{"n_layer": 9, "d_model": 128, "n_experts": 32, "experts_per_token": 2, "d_expert": 96, "d_shared_expert": 0, "activation": "swiglu", "moe_layers": [2, 3, 4, 5, 6, 7, 8], "router_score": "softmax", "normalize_top_k": true, "routed_scale": 1.0, "balance_loss": 0.015, "balance_bias": false, "init_std_router": 0.0182, "lr_router": 0.00107, "n_head": 2, "n_kv_head": 1, "head_dim": 64, "vocab_size": 4096, "norm": "rmsnorm", "norm_place": "pre", "norm_eps": 1e-06, "positions": "rope", "rope_base": 10000.0, "rope_fraction": 1.0, "qk_norm": true, "attn_scale": 0.125, "tie_embeddings": false, "parallel_block": false, "extras": ["capped logits"], "init": "normal", "init_std_qkv": 0.0442, "init_std_o": 0.0, "init_std_up": 0.0442, "init_std_down": 0.0, "optimizer": "soap_variant", "lr": 0.00519, "lr_mult_o": 0.688, "beta1": 0.95, "beta2": 0.99, "lr_head": 0.00901, "warmup_steps": 50, "schedule": "wsd", "decay_fraction": 0.647, "decay_shape": "linear", "final_lr_fraction": 0.0, "batch_tokens": [32768, 65536], "seq_len": 1024, "doc_mask": true, "train_tokens": 275800000, "steps": 5720, "dataset": "wikipedia_en"}
Below are experts of layer 2 (counted from 0) of a mixture-of-experts language model. Rows are named router (the router's row for the expert), gate (a neuron's input weights, with its number), up (a neuron's input weights, with its number), down (a neuron's output weights, with its number) and show model dimensions 0-127. Each number is 128 + 32 x the weight over its row's rms, rounded and kept within 0 to 255. Numbers have three digits each.
Before each expert's rows: a language model's description of what the expert responds to; "gets" lists some tokens that make up at least twice as much of what it gets as of all text. This comes from a sample of Wikipedia text that the model never trained on. Tokens count by the router's weight.

# expert 26
Opening quotation marks before episode or song titles, plus pieces like s, m, sp starting words and plural s endings.
gets: "s", "\"", "m", "t", "'", "es"
router:084163100181151146176142063137088136136130087138061209114075084157115185109120118075150118113106105145111197074111166093096086077127110097165150153109099130152101147128144163072176106172095133068150142150136136089146090158144121089145145116126162097107153157113127123103163085086153093095172148111129157156135178152170148128078089116119082117134065153195127150146114120139090086116118
gate1:145126147114111104221124146105083129118135166120145137210161120119153106135170122093107149144113071131122126103105176088048149122097138103118170130103079130172132150174106037110148173057143172136129116069132102179123151122171122139128138097077144131138127107098136190108160093125067147176146110101146125171124125140176176115069139109125189164103157119111125090191140117087148160145155
up1:154100133130165100129130130060087135124116160094159108155103161140092102153163103092112135117100041157100058111100142128122144121130100082084148109095058134100086138166132117173118095118156146085121092118103079098125127108158099196128143064103194167128117070097165149019188153098123094121106116143109166131179133184142162139135146162122104110156136085133117144125084109182110124164113
down1:131121117113091136133121088137093152163107091130140111205115106090108136126125092105134078158097054102109121145179112174077165111165176111113115114105130097151108102105178196208110146140072119125115113090141138138204103105132172151115140179118107164141103113125146116128090140095199085137114160157117112105115122191110127177114177101099051101132150167092130094147175116172156089192170
gate2:157158143079060104112170112116094159105108161074116149158126152147150084159123136143081151178097120171109162167178129136083116176104079110191117087148099114111150127131132133111125137178162181142136129122117144078125101093141126105116115108096117136143148072163147132158167202161108227117162099100057135132147143157101190079113121153188129188149096136114158146161157081137152092108181
up2:145197191080048088144186100131079197086119135102122114128122139175156112126092143075095157143106130128089113143156108091061128150075093068113115128138073114128163110116134121109094104125207161097169163132150145170131163121129113102059123119109128080122175101133145129155158152193099163123136077102107152101170143165137159127099170135204113144142116152112088147179158133131121111158152
down2:120079149157133139143142144095162087174111092163125085120094117054120067117137099142154136056104107104156078130114132121156157151137126142105118209191111102143135096114111161140133173116122066107133110154122094109062153128083201119119188163117162113141116177097141086142154116156101052124129147174205101170095114129116087123127166071112106144134150186122135096163136117189151178109112

# expert 9
Single capital letters that begin a name, code or acronym, often in tables or lists, such as S in Sports, M in Moghe, J in FJ20.
gets: "S", "B", "L", "C", "H", "R"
router:137116173149064136133162185150132156166202140126139110139133102150162112090097156155081072132147164089125138194094108103136154122132168139114074148115128113101087109052096109134160126087075137136132175081116110115151066057219123129124146130181121141145103118127116099165178124174142110150169122137086077159128153108177175086179153123188137126127191140122095135101105130086155149125164
gate0:130131212127143150154105129133118115139234118103100154105162100076132081120105114114129131160152093084074123150077124117157118115145171130096099089127126135147070158143073093067141145115118160115092124082159176090150075095078151067166113129216107147116112110117127079150139098176126114171118137163151125141112144143158221109141069150120165146147125139127119086135133151130191170141160
up0:134148218130145146163111128148127130163187106098111178132159100078117100126103127097126158158133113102058157148074093108132118100137172105141124104125125133148060161136081073063130176136100148136066153106139191113162077122053141100173120126200101131130102118102164117146140104166121099178130165157125120157120145119183206103148063137127158148171124141138126093122163127113173187150156
down0:131170112103128116132133135122115147142091138148198102143048177193133144116152144097171115109092118152159090041153082125152141102085116155164127107163145130106173131072156126209145163130092158133094115172095102143102160193140137172098145144062138121153136094130127175118163128122138109067146115104086078172099160172153062094118111085106105091063120140120115175097130077122091113144144
gate1:119177131169108170085136078142100137131133136052123063110054133104106141107125132119112174116124129134085138134129123148139150069092109142123152160159114166116168130114036075166073117149033160152123140069159098157106143141120087146107143154185114106115141146163111126140154081144131164094149125076125079103139065106117087156182150157116149113152090106202092160088173122102100135112096
up1:129134129114161100094133059137123085098131133110164087129134132138116147129131117032159124102138060102097094120109134129115130114121160128130130119148071143092150113106073098103114142176112121168047098077065114117103138097135134146158133093142164144165172105118135095068070065120106122136143153057158128116166152118118144152058163138084212134145064120182159118134152111063071145102132
down1:136111152165090165140079083158121075145161188065127107119169128136081164097142125123153132112098029096108104068137137148160137099109089113141061133186101199064136117083074147082138118174105174088105167088143116119091132124116108133108150144168115173129156167171167082130118081121172102093098135099132082137133095090142089157093124103082168122101146171142168158130153117093108122137140

# expert 6
Articles and determiners opening a noun phrase after a preposition or verb, mostly a and the, also an, his, their, some.
gets: "a ", "the ", "an ", "A ", "The ", "one "
router:135184125116107122144130094118116191121108164160123151215161164152112103130142082110150098100180146091176145110118141115136115149087128085104101150101144172115112183125145135106146105195151077171123170109182134117155162159130141126080137151144179173124078197031134102085122122126116189121166179166077125101141110119138118151112095176123150129120090084150128195153133178120072162125161
gate2:074100150104181099119082123119115121150149157173153089160142112061164080198164086137149163191112131131140138105094158214112135101123123057106173066189163101117127143127131103135133121101136097150091098192137149140150141115187180121115128174080093090138117124141142096116118087100166139082130169118105144148093127130084128098157161167101117190082097106133138110135114100053116160112172
up2:098117106129166126119129069135140137083133158171175148200122115124137097163145076197173105208142063118157131111078105187114086066096096116120172125151150133122154118099163119128126144130115133157163096197091073132121180142177112064151187137121090122145148128147124121125137088086138140113083167119105099135132195123128145122096163141190132187056132128148123080121176127085119093128130
down2:098109088114122082112136067113137172101085134116023130128158108195119176134134147166125107156187128124158150095133104157151191156123122121132108162092116133082136114167160135155133126153109117179157155202188059095099116140081156122104189109141120136140075172136095111174165148158115139166102119127120058168137133082092100143144078121132110132150130071136145160141155091121206143084111
gate3:148115069127116109170147119095181057103173118151169095108107132081131100168146097178117154168069154109124143136155150130128150068162153104158176136109100155113102125133098124138105063171076074182150188066102132109103163128144083187070111135063105119126059139088099077125124132093175109087102079170148133123090126102146121089158144171142152106145153103200107111144134131138119108152126
up3:139059094105106138142100151125117080148101147183092081130204157108114146191108068129102132114082126108165156147138150116079069121142097045144121103146095189096126104086152132115101101159059091137165169123079103107134180115139103122107132145136129125157138154135168051128110124111144165145129112161133159159147088101130142103175145189135176085148131127133172079167153174157160061151099
down3:160089090149147110169082071161103130115092138131134127052121093116131163135100146099128121175145160098083121175136090105071087109125103136146137103160142089154140139165161147191171144136164146117167141116143120108078165181106130085071161128133174091096147122190122131123124132199120065174070168105133088140148189193154147091112096145098118159107098079091155154142148173076147085128165

# expert 13
The word and, to, or, and the colon after infobox field names, as in Producer:, Genre:, Born:.
gets: "and ", ": ", "to ", "or ", "is ", "/ "
router:152205154131155099158148095119178120172109117083170175089164137179126126142122108162140164190105157127115116104183136121083124152170073086078073145082193184103175163134102102148087176068158165085108088127115103116113143129111111104137104060142109085183043118113113133121172138128136157167154104139176130140139178158123138091142144150103117148103149159140119088067113147132157121139161
gate0:129095138130108169128095122125130075117127138107175147117136065114104168116141159170119100144095107092078182086176166137149159173135171099113103140109145118093120070157114092140109157164112075111180096106163121162120121158101099142126105176170119064102120142123078123195174190179095132216117125066049104113145148139123200144057182146133159125153140128132136134131144155089129142139172
up0:140160129125125154147170145101110170154152179126105082137080171140095112123128100103085167134151123135149132141084088153124083075135060165134138092150122164206105203076111211148117151099098180175114107152103149118137123113125108147141119167128118204166109087144143194102165099126162150091166138149127152121153079129175160086154104133085093116155099106110098170169101076123154123103053
down0:122119137106095159135158130162089053140110155077208174092131066126141124097090174103137157092162123121055190087145094134108115105120128126127049120133136077172157144109094103120106085102166117114111110088080138150139153205158124123106081177119098092164119134120175130152145123116062125091133139108114153144146151094191105176129131148069155070178097128106118085140103161168140166111114
gate1:103126045103148165117083104105120145170185105112088145082099163058134124159087135034146185154095074128160147138074088163125070150112122092105163136109158143097138121103155093130137135135147066070183043171148116135129161125132125206155184152114122163173137159128125134125109194140148156171141116136055134157161130143123090125117144094156129139141104128152126128150115174140150121134143
up1:159157141155096132090151125154113142134098113171156110134129132129177065136190107202103051079175172089147130067163153111113131103135062175094132126158145066109112131148116229116117129135068148166122113101104116129153138134130153043117106093127104112082120143085128137137165130106115086181106107075127138093163177133095160146164131118137129173139111134126057157115165119077090102163128
down1:072061124181171105098141072108129197091148110099111119084101091100196150061070176125161199186136124144145174197106121101104134152158154161131144150174147125106127103118108148169109113129147151155144134083133120116122160082132147141153191184217141097137115195124147147116113093164079163158108078138152108119175122125087110111102092132154142167135106158156113155146133129135090123121150

# expert 29
Line breaks ending table rows, paragraphs, headings and list items, plus closing parentheses and quotes followed by spaces or punctuation.
gets: "\n", "\n\n", ") ", ")", "\" ", ". "
router:192153101105168181175184076108130151099073079126102124164143091110106115062128168094136083170099183111161161097125177093123107085075123155134122160130111135172133104139117122109162128125049161143132138090120156173102172128137137143190142185061100107135146089114116072106142131085101149092176083125114122133136089123105095181118116121112159145143160118078125078158137152172096088076095
gate3:103068125099123136143104110182160091149092115162169155144165099149070163116200113154061089105134119109083131108163113082137122072111130131128157097041210106157140142124159150123135158106083106146116134140114131115181133109130118101137075144127158170126150106128134147170168117080194103124144161180162069202182149134135157152115117128141112166153111093108158160082061182163109116143119
up3:120183134156126127091142158063126171152152128082119122107097110102144106159094125074184156153161145147145113120113087213161148135115161097098103173146096123132135109168149010136130028153148155106113145123167062142133156157134156152087124102112104102103148154141164098111075124159065106151107139118074186120092131103128147098115072155122121097142093169196112107121142084112104148115126
down3:173106139155159166130076137151164083161173120122126110136143136067055140091135110119144104103118108139110085090151118144062137098174104116124163126093149122113100195162034120143161178136102116144138118153166122095117105083093104152118116088117114142167092045102104180180140112127207106155123153112171096175138202088131147153110144162108139112124189141147079181134097146143109089133158
gate4:133163133082123119078169157174121169196121129088099140162184181027130139143138127123160135108152060159129133115109104128145183105109121172187189154115083201104095150151144099154172189098139099078099103142160095112117127109095177143140144119125136146142181165093132162138137075130117126158139120120110166140096076124076124151076101123174130127143075145101160101105152108148168082171152
up4:098137152124116164122184110241072111149139217168110140151186118056159111155143135093156116149127045132107166134138164081092148108093099134141196156102080242119139151106083143100145186119138120133126126152130100172119125109133141177098125118129127134099190136088151113121127088076120148109147172105120160095126095127110132140114069141114143096143114096106130114139130098113140127161160
down4:109154110125139183183107070122123141116099097137150061115107096142089119160166125098108164169143093075089142126134183113092101057107130136103129207084131220152122088116133174112083141175185127131098144105123150147107159163131092098128132225119090103060176157133128116119127131104105122123156140111149109097108136162142173120152095129094125099075112153213171109115110120099110101101157

# expert 11
Prose function words such as was, is, were, has, he, his, It, In, also, often starting a clause after a period or comma.
gets: "was ", "is ", "he ", "In ", "were ", "his "
router:170121136133115072111141086099111161098143112098126173125140161154089201121058142124167108159138055115099146124149146133141176143087138150091134182110085132158201115133165138124070109171168160137137135080154073122120103123137096150157184124144079120142116156158105208118081103104083109129086151120148127146101100078084075062129123089186145109118170102192128111165166120134116137176093
gate1:162084129139142110143161174141177086168124110084110126106106097142118122102096146122149135197216104193135095094075157103118139149147115191098119163147157122128099091066122118123166091206079136139074163079193145143129116140114159172077113149173141117119156117142170118125149118065107036147104117134120155112154107093114109127120109131117106126121138099110133151205166079118188107092153
up1:154151156157123131071116108089120163160071098134147109125111158124191101157192085116137121097057146095113103146129144119142114123081063032131164128107137118166122165152105148138096167113171086110170074178077140145166096159146115099165115100106104149138130152111110132111096155147137165102186157179140116119102158153137102120133122159136127082130143135104112130088103218138068095225100
down1:122064153144103135122183086214105133138146154127149129135126139170125157064049173171128157138168125138161139067146131139123151132140200127120064143110090172144146092105138113131164107159039097155139153160146112154081152173146134132140160157159129154085125082157152116147083102096092098138129144121104169129148101100125095139226051103109117138131106125126140134207159111112118103090146
gate2:148110150126187159178148077072119128129155120078156152156178170128072106167117176119154136119120094098175160114110183101097128146121113088151137120112120119087150100143108093170149119115134114075096117139138106130075079197184122132115172166130110153169123100147091098099161155107094102077137124111127127118111232182130074124158042176176140112098123076083144108143136107142128118183167
up2:119115137093126133106075156167116103144131144088096059054152145137123162082098100145085139123135093176092151121056152162103071178177112156099071141231159130141144161158115122164153128147117115121129125119113165086131093119103159072178071108166124151147149154137139113107101103138107123129122139118194102132113113040163155132086132167141178115089107136144206132126113143107138183082114
down2:160141049157150132106143132150132124152131151094181131128108148103114150118114080101147079051102090153167064156222131128136107064133131136124164149073127127153121175129120114159092141092140169103164085092135159073168144119120181117168165085137110119155165132128145102129125131108114153180158159150073127162097062200141124098125155177170036152104141156135117106158148131157116102167150

# expert 8
The pipe separator opening a table row or between cells in Wikipedia tables, especially numeric sports or census rows; also degree and prime symbols.
gets: "| ", "°", "eb", "′", "iv", "#"
router:133123128131120064083120134198080100149063117139086113108186106118098146134144175104116125125161034116139131173064122113171135124127092162112106083121099140134166107065133106163178090164069111161090064161155145092126149108060145133080099111170124140106171152126146189088158113120088116068159131129173136145166115108121132165108091130086139169103054129121083134117142119129080133107111
gate2:163159119140128203103144156137183145145109133135162141136134107092166118119232126142121185081088143139144110138111175104122087166154099194118127158100134124127104139109084153078064089147157159111136107070122080126118118091093129097092108070116074100156119117108148156135134156154114111198175119143180089158155113109089144103079142150170085110140137187080103097101075157163139121168188
up2:104101158132098084135108091117056102162155151123138112106157156113071109134036126108155087208204133117086108113147102155165155104112108035120120108164107147100139121175161116139175179119102097119154163195144164141132127174140129174137143129134171158151119130137131114096152146087150087067100132151079142154101110145187163138149161132098144108185155082174155146174153119136108110076106
down2:192116118158088155151198147128185085109173188198163085147161214152154121112120196181079144143111146175087143105113144137124136159163125126190124134113089111153105089146105117121116088119130125147142132118085149148106110086208153132149109129119107104109173131149173102162101189108112095175118106105131144096130127114104111119180137166139207123146138118105047120119133116146130171171176
gate3:125158107099097121172074060190116153114133164167136103106142132187140086128141116094063079137130126100131144183100074147204152119108088156086140114102132118129161133132155109098132114084115132136144122099084101142145126160136184154117115132107156113093179087115091149087139101161179138081163147149191155178138147145109209122132166068139105128116107087073109156175126060161146168190118
up3:116110146152157126107153158133141106131127126141099052118166139137139190113153170158171142122145180152099130121166141123152135202096138114153076171197143141174116116189120129132074127156164127094133118126093149113059149101200101137168168071135090143132112192138140115162163136146033086174119123067145107109158162071148100170137083178159122096182127157116105127113132150093152127115079
down3:149138098103126110175142142147104132187149124091138146060137178066135057153128041147176089130169081144134073118098127129123112134151109149139167170131115125140087171080113125085125126096186099155137150139178127139116134116124136085110146039207170123172113135072121147169121156155206175150069152184099124148121154138104158154159146135108123139087137123178144134066130131130116132128091

# expert 12
Opening parentheses before numbers or unit conversions, semicolons in lists, and century pieces of years such as 201, 199, 193.
gets: "(", "; ", "201", "202", "200", "199"
router:103120133095139100124068106150127125165109120113065139139142122173082073157116138105125110101105091142107153127109170123088076106177148093126140109136149132160164158075105170078196179120117061125090120156088147185075148214090231149190161131168144122103113166121148129127101153131079128134107119141124113109133095142197149145138164079138185125117151107114108144139157146167150175142178
gate1:134103103114096101149111096051138149181155119143130146077140136059123159120141133141175123126102136109128129098108127105093133196105148083149078170134085130160142161068171151114091110112110090128182140133132146090175112115126129139118117087121121171142154134165148176138102106129082111112123130125074174079219083060106215217152133138079100115139158152137191137101145164152118149168108
up1:146107182074141170156115176180109124077080096179120143166111182124144161142170173135099137121151072174086098180106120149175162098173117153121153064087153182090117163104110141115136164121095120135123088115128139137147109128123134143148164112166107146164164101074065155109101151100186125137096155120197054153122163115088126165069094119112081079128076076100098136122136110135095139113155
down1:188092089118077135178149134152162122135107072151073190117143156093137124160153146160113120098131149204189051160120094121119127092147063096130135124140111143181120124167134129094136106117118100140169102157166091150131107042146167178182173125061142185123130100121058131153108141134101170111119143160164180150105112142117115132182089167100120133151144079205145105128128120127115126106147
gate2:136113111143174117119149123125145125053119091196107110146143138126122236104142077144118128112113124138123086110168172164155162158114131058139168137157151096154119132153094120143095146109160158131159150097113063109129143162107135140169171094103123166071112172110086177126099127137096187100115075136135087139147164123166121139215167137104171076043138110161147132163136124137154177157185
up2:139091116114188161125172105158094162057109112187085124161157126076149193135113103135143163096140170163113076097150149142119167156126108068129155096139148108114121143098135120169126153129131143106156163139128065115087107143114138128124142124092143130104113159110088153116063113144109115060131068206125089137136148127180121144245136120124145070053159103177184141152154148097126150125139
down2:149117143173118144133121170188105100178213121150116088116119089146180115072115082130064117088186169123122201152133105089184086090167100167122120151115130152202105113125136135093096103062144126116144130094150200138153167149164118164157107135101160088175135092103108125147121135199120098129088174116145169111129137098099158145107158185107110126127150144108134173123204154128124104168124

# expert 31
Hyphens, slashes and small pieces like p, op inside compounds, romanized names and math text, as in won-loss, al-Dokhania, k-th.
gets: "-", "p", "/", "op", "U", "ip"
router:091113124144117103101088147208104060180116112150111135153127078173103179087096085075145157142095130143169060154110149068137059156144127093175149128145109089149121133170123129125145103071104122145132068093151148141125131065108085100149078150097164151107120111158146076127136115102159219153150188169097133074130104148165155172110125126090105154119126094096118167124174140088117131097135
gate2:105105147114127100056124122048140083149078163126090077150135120125140135124192139140195090122078089111142062119127087121147130117201154138126089137153110138118161110109105143174093134110158127113185138114151103143164094193142136195073124098097157110142132099097167143106182169113074090152135107101150167147093118144154140079120174135194104116093152179076129101068085091119124128149158
up2:141148099111160159141114116120154133101106076065185163089175094154116087171187160182167152153138146172084126160161078129157109136113087078126137117128093085103174141143129107075122154114141151187156075100119199127134138119072092144145126148124134094081098112172132099084077135102071105114160183108080150142112152169128118157111164087135111168178172147128052122107098145174128151095093
down2:161157073136081160129160202166163160083093108103114200108183118052142129150149109148148186092143183151136126118129111144125068217120153138146081175131041137106121180148152086116133135115140157151113129106131161119198094096131121109119143118084151157113116103192114119163113125178131166175158110139118145102172159177139080131152151128177117139187144104110104139162110138106163160129127
gate3:142080077106175137094119156112135096094128172166148137104134160065104094090136111212093122163116125200153125105165170135071144138133121131091142103137132146113079162141093090149147086147057115184113160115103141141131101164176171149138139195122144093131098147123125132151206103135115115126099087095147102210140153044107152117156101113124133107126161067070138120147169136161138070120152
up3:148154115152130152168100080141107177125105106167173136111068117149125123144119119102091145093128146096118155188131097126211128113105158070143075174107124096100168130116119166155138163100157178066156134134163111134091133130051127156081089122096173163088114137108110158082154077175115134180179148156139171132122187170134088128111164136117168099128172178198098186104122168145177135114127
down3:157106123180099182152114106131135124149119139166094101112116082180118181142078175126080133132154114135146122143134168190096193183125155139135140186144125138135128129186120110106108099147161071110124135071208138106106106116112112167054099171048069164119120159135143136139080110128147127109109153112083106187134130138077101108133143172138159121149097118118165140122220151108128118175200

# expert 5
Final pieces ending a longer word, often names or nouns, such as enzym-e, stat-us, Puerto Ric-o, part-ner, Moret-on.
gets: "e ", "o ", "y ", "a ", "er ", "t "
router:121158128117130109080095092108157079118102104124139050119113154098139137136212088133094124144070120114121087134158161153152090101151092097158177143133102148081093137173100147167088155164143131132140179110108119115127087101102160123150165134119094147053149134157103148125165179162152124115168186080198118125066129155085087126189210122136131093168137139192183141079114133104158109145124
gate2:127094107139110185117109097108162158093108097073229142154154126140131085114127151092145191105158105083142150151155136095125112133121168163165133134120091155059142091164133165110115149139098114095195145145105134133101155192050163070121203153158116129146153074185104104169126067125146120181185119144134146115129181128123122156169103147174154154121148176089152180136124117119151160139104
up2:121121115125147088178133151092147088143147161153049111150151133117099166143124162154177103127092116192167105122131163134136134122134112132122237083132177143179162179086131089112108114152152149181119118092130130164147142076203068201116111129128154131098126148078115140108120208146113155138105118105132142153130119174085112073074145142068132103115092102184095088112121122119102077109165
down2:134069129170104168150125046152144142103123098085132116154126161129170098114112144047099189157132055126150113157152177134111093105135102094117123113108074142097123092144110140145115097123137143105131133103076139181144194128152127062143116124157156159111154069161124131183080102138154112193151138113156154069148109174130143179091088105132179122102228132090141079114119099092159115140109
gate3:079112141130159145102143142143146136152097149151160143122132130092086087063140130170147147155146087171158084103178130126132197076086103121085155099227092060116138130114144137114085102135092075155130080126098138138110060098160136131115156079123100146104149127102100113167157132185176086117144075133140154137105122139219166084126144136187112146116132137102140126210133154115075122136176
up3:046121122081175092162111167102150146142144134177124113165180066159179169137133162162136138139097123113086106165164115103129146107172159137157102147194094064166136176119143105152088111080088107134152124160092128120136114097135145121135141104058130114086107066118105150184164098158154075122207109099130159111146100141211131131156080077129122142085125102107159092150143165137147108165168
down3:152072118101140134110159120132100133173093088072077151116125195083134122104120077075084109126109176137104197131108120112079141093133167136163122069081147155078062201118165101143164179137142145119111121089124122147135159108091110106146077145128075134123179167096181096103127151135061137091132101157182144130167082075106169099169096098139157115140178162134131083125141098141147111094106

# expert 3
Digit tokens and number pieces in tables, dates and statistics, usually after a pipe or year prefix, such as 10 May, 2014, 19.
gets: " ", "1 ", "0 ", "2 ", "3 ", "4 "
router:119042126152152178142180146088098100096107148178122118124152128141131114055106108114148126130120169123165125071119117147093112149130128125121159160140155147135073184162162129149148118139085150125168174125151092126065165125128137081184055190135133124206131088144169156116105166123149102099103157067072179079120153070092093166180143187115106102141112143199138141138157123134122125150101
gate16:117155134136152152164102143089131096120125120169100109071155162097143173185171071101118078123072142117161140213088109081149127165190180102165123139153117188140118166138094098172143112146142115138102138118169153137174135121126125096095097099139048132129174180138148153135104130116094191114101085141120123110137093103121167161155127153131122097115096135150244172088084097147102134171109
up16:119156041102159150141103093146156104103165152109175155117141104149095095121122164127142117119170135111096118064084192111137155110047107175151137112121163093122169141128109067105159109134124148084146114166113100142129090127118163119177172161115157124151103115122167096109117071117107120143175167056106169109099134148092047108171088074134031127085153185095128087114155125122156136132118
down16:148115142117130081148091182108109124099122183172124162095152160116181123114150164155110134152166126133105119162116078159160094115098137176123131117177158181105117161118107100109238171151103068143147077111142138146124136143121142176101098159143162177172113212169136089128140172141096127083076152150059152098094132084136142163106183145086183131099056162140110132098099134119128164139105
gate17:134079119058173128131184131182126106081099107092176170078132113110133134161133102152131128175083138061106211097094069147114130104112112171149124110151123148152068119101138148192087117145066116194170123182103077143106119099141158125163141123087169145121152150161113169136127149127118169162137136086133136136127217180102126151138152093120077114120121094159126078119117066096110122169138
up17:090119115176108138123124096201109138102133125130113164157096113095080118096126120116100142126134168163185092124115086054132115140132134098140095172132233107176132130133089148131131164113115107123143168152115107106150108143095092114080150060150148147181055158100141171153098177136204092090108147116148137119145070066128089121146207135168128074149169165127111102126131092119184126091144
down17:157163105128152116139083193097153154139203158155138099146115149082119139139180085165148156119087133085079078163146146181162140110136072177136135108078115165135181087087166128141128084150143120168118149116096140195115084120192134072106137103129065094077140138108068151173112131083128124183113149094108137133162121151146118121129100114135112173092112152138097117151042164124069104150166

# expert 15
Short syllables inside non-English or transliterated names, and bytes of non-Latin scripts such as Georgian, Burmese and Thai, e.g. Johan, Yen, Un.
gets: "a", "in", "an", "un", "en", "ak"
router:125069131141167172063126161144122090125204076092121109181099153098193126139174136095123135147140134120083046085139075101120100159104190127133147110134189135140134097096128077167137163119122140124154136142129139170146150147172112183104158107113128099104138119093136081194154103078189093161109149123127117100108178144108062116122098157137109130109191149086134162184102126162108122087183
gate3:135140124095148162160175160147185100114153147130137085097122145118180181127121092159192092158105159156162143132160033153123036112154096086059109102132143068102126106127121144143181150099094144121095179148111181097116093154117117113119183071087139082122171144101136128147154145139171119107138144161158113110118190095131134157150141089125152088109192159117152133091094134111149049106145
up3:090168121186100115080120151124091093077122112151094111134148132129045106108130123145151132155162144090063123155121211122115204158162182124152138173170121170133120132099185149133121114128177095172126090067153068123132129148114163120096088214166133150164121146148135100146112131114102117129079108090126130171119110170098092072109132140157157154174102111156114100203160142152143185107142
down3:110178190206083142087138129112156161106085140150136048037140110121124132085121092143131089162087170150060113081128158130106138174176106149168121143152140145120137118105178179156150122078175115149128098096173096120074105121135114126117125143167143133139115094168111131155112161187082131068083157107198160134100083126165132063148110126119143118150131100101123080142146138095155097178129
gate4:125127177069166145152100113110111160110133060121105166112181150120144166182107112100081189124093153119098127169163067127125116154143204111134066117125161111101140164097112091075071130093083146177136162124116145164166137113162131139088134136086123078113115147121117142189174091184091111179141073127172104166137123136157086135120129098121129213110111107145149063092139101118074152113160
up4:142102171083176154150102137115118139100144081115105177107153160094143164151116098122095171099103161124113095141147055126154086132131211075126075130094185098112124130089141106065149112055081105174149174131107168162154138092168115147091126136045131070114114114106115119173160134167125098164135083129163102155153102145155120120097146097105110194114130110188149064111127101105072123095119
down4:109106132132169120142163100134138100116157115121121152087127136153160118084161076146099103102170151142170127086151113118111092078145117099102144082134187151172143077166106147148158095115126097139168062151133087129095110120104103104091092137117037147129060077090167077149120176110095137152174165163117137149203151154140163143080172147100180063148152121144083140175049135108112085113109

# expert 7
Prepositions like of, in, for, with, from, on, usually followed by the, a or his, as in one of the.
gets: "of ", "in ", "for ", "on ", "with ", "at "
router:119203120164104144144156129102084113093114087152109164092142115185108079105144110154189135075090131094110123100127099077181114128170127117160147133140080090093067120126068122119164134135180136095182084095117064103138201155101118127119134088144168189108167109110146168116096142111170127160167156146125113109108119139104090087131117110164118149048063085135049086129132140150112107119151
gate0:159154180135155095104086136109121090094156127179134170181114132120182075057137165120111081114171153082124116148158141098134092094072147165115115102126100097137123110127103152131077166098190177056135088077109137196177115122149071106073145111123132082131149140094117121081129110132113119182144147143161148092154113195082097134112172084096112121204089100128129099172109112099150159134123
up0:120096173119133110115129124147069145149154062158194144139155100159144090117135124127135096103125117120109048156131081135159170164152116182113147038129123076157149060114156121141143181078138192112111138129086105145129142131170129171072154151125100092081105121121119075082156096171103110067181156188158096155151110157072158139091099071142129140141133145144123110179142135080149140086108
down0:170144121078118144136160109087143142070088151133119096087115136155137151186147110204126103118099120097141174134116144164105168107134142123103107169131156165080120084106153165096169146127104075163061137151104110087067132133125111112175078115189147172200136139181142156078105127128114122114151029137131118113108073102228118129171099176136178097128120090116141095153110134153105137132113
gate1:148161127076141118141156129122157111088089120106159180111140102132157141110168181177148096158116183109179146161130150114082198100184163100150064162144089097150114119104118178135169130158137123124118129112137088083106110120186180145105090145140145096182194080138166158117140109116140191060130089086133133093108141139132144126153144066151195144125101075188139172126139107160178120188119
up1:180130117112121170177139140133180142164129153178110093180153141119115100142108077081140161109158153112134150150156139170147092127109122168154140134105133165092120125134130081104085170090114142145130113082190138153195166118092134121123180137116110129030127112150072080172099135134160062146041182112109173155122102149126148166102082170100079128185135160129082124120114126086096106062108
down1:063147142112140108104133112122102170126041112110173156144125124116172109127149084142064121139161150152151139125061115083109221167093102126102092106101142153162143136114098099133129103190162160129130133127054144126099105148117190083142095192072122122171131131132153075166070112182108154126164136133166130071127167090096156132148202119157128096126117084083133109135151104108171126169098